{"num_hidden_layers": 9, "d_expert": 80, "moe_layers": [0, 1, 2, 3, 4, 5, 6, 7, 8], "balance_bias": true, "optimizer": "adamw", "beta1": 0.9, "batch_tokens": 131072, "max_steps": 4719}
Below are experts of layer 3 (counted from 0) of a mixture-of-experts language model. Rows are named router (the router's row for the expert), gate (a neuron's input weights, with its number), up (a neuron's input weights, with its number) and show model dimensions 128-191. Each number is 128 + 32 x the weight over its row's rms, rounded and kept within 0 to 255.
After each expert's rows: a language model's description of what the expert responds to. This comes from a sample of Wikipedia text that the model never trained on.

# expert 41
router [ 94 110 175 181 170 147 124 162  97 138  71 174 157 136 125  86 178 150 187 103 129 152 107  71 157 115 100 124 132 187 165 149 146 143 119  80 173 125 172 152 136 135 162  26 158  81 115 138 113 139 131  70 103  86  72 136 174  67 152  81 138  70 171 123]
gate0 [ 86 106 150 145  81 128 143  89  93  60 120 112 140 184 136 112 120 131 138 137 143  76 120 129  91 144 173 171 103 135  34 128 200 104 114 136 117 145 172 121 156 171  80 114 179 104  72 113 153 111 121 197 123 119 157 167 155  93 110 121 139 161 144 108]
up0 [157  87 104 129 119 135 110 100 115  92 119 146 135 135 164 144 132 111 194 163 192  85 143 177  73 115 147  93  65 141  94 139 151 112 162 124  70 118  74  64 157 136 104  86 109 141 130 217 146 116 111 158 119 170 138 147 108 135  93  96  86 163 181 155]
Description: Inner digits of years after 19 or 20, decimals in coordinates, and score dashes, such as 19-6-5, 20-1-7, 50.45°N.

# expert 45
router [ 83 119 140  88 152 192 146 171 110 156  88 128 177 105 144  71 142  84 124 112 133 141 121  85 121  73  94 135 128 129 162 112 131 149  94  80 156  95 148 139 127 133  81  62 161  75  96  79 136 161 108 127  51 102 112 163 201  94 117 101 104 116 127 129]
gate0 [179 112 200 137 137 141 148  83  82 192  58 168 110 101 157 114 146 127 135 158 196  75 118 129 130 122 109 112 140  76  85 168 130 120 132 127 165 120 106 160 175 113 104 132 130 177  77 117 130 159 148 133  81 112 110 128 128 101 190 150 122 114 144  88]
up0 [155 131 110 126 102 158 171 118  98 124 113  96  67 238 133 124 155 104 108 101  46 132  92 151 118 123 162 166 177 112  85 122 174 130 202 138 122 121  71 156 139 166  77 121 112 112 131 114 108 128 105 130 134 163 168 199 153  94 199 113 165 179 130  81]
Description: Closing parentheses, quotes, braces and semicolons after words or numbers, and unit abbreviations after numbers, e.g. featuring X), km^{2}, 30 mi, kg.

# expert 55
router [117 112 144 180 174 143 106 142 123 200 119 161 151 111  60 120 144 108 169 120 118 157 150  83 161  49 106 129 157 123 173  89 126 152 113  81 150 111 122 175 139 169  98  59 161  93 148 122 130 140 199 126  74  89 125 185 186 112 141 125 130 136 211 132]
gate0 [123 104  89 153 160 137 156 127 130 116 156  93 170 129 113 112 171 172 175 122 175  99 168 125  95 131 204 157 108 108 158 118  80 113 108  97 189 115 189 164 126 124 130 140  78 143  65 144 141  99 181 121 134 156 179 129 117 148 166 117 176 128 167  95]
up0 [132 139 127 113  89 102 107 135 115 124 180 100 148 101 109 122 125 155  97 158  93 103 137 154 119 116 131 117  89 156  66 141 114 102 168 173 141  97 122  83  85  90 154 124 158 162 106 102 128 158  66 134  66 123 159 157 105 119  86 128 101 117 184 146]
Description: Short vowel-ending word pieces finishing non-English words and names, often Indian, Slavic, Greek or Japanese, such as -ali, -a, -u, -ika.

# expert 14
router [100 115 180 140 177 163 164 155  92 137  94 143 139 132 112 134 136  98 141 135 139 133 137  85 140  87  65 101 125 140 183  93 136 128 143 111 147  86 147 150 172 155 136  45 174  84 115 116 159 162 161 124  96  72  99 165 160  73 123 113  82  69 163 177]
gate0 [113 101 114  77 197 119 134 120 140 156 153 187  88  95 140 149  77  91 107 115 147  77 140 127  86 137 121 109 106 127 125 122  94 124 110 136 138  97  90 122 186 133 105 137 138 191 118 146 110 104 141 125 118 117  21 149 111  79 158  33 128 144 130 135]
up0 [ 93 106 145 102 100 156 150 113 147 151 161 137 181  81 138 116  58  97 162 125 141 148 107 110 134 104  89 133 195 168 141 148 128 127 156 143 105 113 130 109 140 132 118 116 103 108 160 174 190 164 120 107 174 150 138 101 108 134 126 156 129 201 147 115]
Description: Given names starting a person's full name in cast, band and sports lists or prose, such as John, Robert, Michael, Justin.

# expert 26
router [132 168 152 135 139 171 177 181 109 143  85 127 153 120 128  94 142 108 157 144 136 137 169 132 131 120 120 116 144 150 111 116 134 176  71 133 176 112 179 140 166 151  78  26 128 108  90 103 143 149 144  80 109 144 139 162 166  64 163  85 123  87 147 194]
gate0 [134 120 111  71 132 206 190 141 122 117 132 164  84 152 156 112  82 169 110 154 140  90  90 154 110 118 120 161 154 131 108 147 162 127 122 131 145 163 160 136 131 162 168 136 135  72 156 111  51  56  81 134 149 144 113 143 132 102 198  76 200 140 145 135]
up0 [159 152 135 134 158 122  75  69 128 137 149 151 149 138 166  49 176 118 138 112 166 127 126 165 136 152 190 104 152 124 143 167  48 145  97 162 135 115 123 150  86 166 167 152 118 126 106 152 180 161 173  97 172 143 131 144 111  90 115 152 195  83 137 158]
Description: First fragment of a longer lowercase word split into pieces, often a prefix or stem, such as precip, mechan, bl, sl, pre.

# expert 27
router [ 87 122 184 171 175 163 154 146 107 141  92 132 155 131 116  95 141  64 125 121 113 140 127  76 107 113  71 103 165 150 185 101 151 173 122 115 135 108 159 159 160 131 117  31 122 128 155 105 144 181 137 139  69 118 140 147 176  70 154 111  76 109 140 165]
gate0 [135  67 167 109 169 131 161 149  81 125 149 192 137 133  86 130 101  88 132 112 122 163 145 103  94 109  52 160 170 160 179  84 148 202  76 140 128 127  82 122  93 131 134  62 156 130 158  79  98 202 107 121 143 109 128 135 199 122 150  58 107 135 125 118]
up0 [ 81 157 102 160 156  99 131 128 125  93 102  54 166 139  92 108 158 136 138 117 163  96 150 147 157 112 174 124  65 122 116 177 111  84 135  86 112 125 174 130 153  78  72 134  91 124 135 102 168  63  99 140 123  97 117 116  63 163 126 193 166  93 121 105]
Description: Surnames and their final pieces after a first name or initial, e.g. Smith, Jones, Wilson, -son, -ović, -mann, Kozinski, Fowler.

# expert 2
router [ 84 122 113 123 180 161 154 151 107 151  77 128 181 143 144 152 165 105 140 112  98 126 162  85 135 102  94  62 110 159 157  72 139 159 128 132 141  72 155 144 140 135  90  53 143 117 114 130 157 147 148 104  45 110 113 195 135  97 118  65  57  85 158 121]
gate0 [ 92 127 140 132 160 114 194 120 154 124  98 119  90  74 145 142 142 143 141 158 132 138  90 101 132 165 212  90 143 216 110 125 161 159 170 116 100 118 160 100 145 173  85 109 134 118 180 117 160 112 142  49 110 158 122 105 128 163 121  87 123  77 116  59]
up0 [139 130  88 119  90 132  77 140 115 131 143 136 143 195  71 162 113 130 135  94 117  97 125 148 106 119  86 141 141  98 145 181 103 120 138  97 137 191 113 197 101 102 153 113 112 135  83  94  62 110 125 179 162 107  90 135 141 133 156 125  99 135 181 142]
Description: Final digits of numbers in table cells, especially vote and sports statistics, plus percent and quantity words such as %, most, million, more.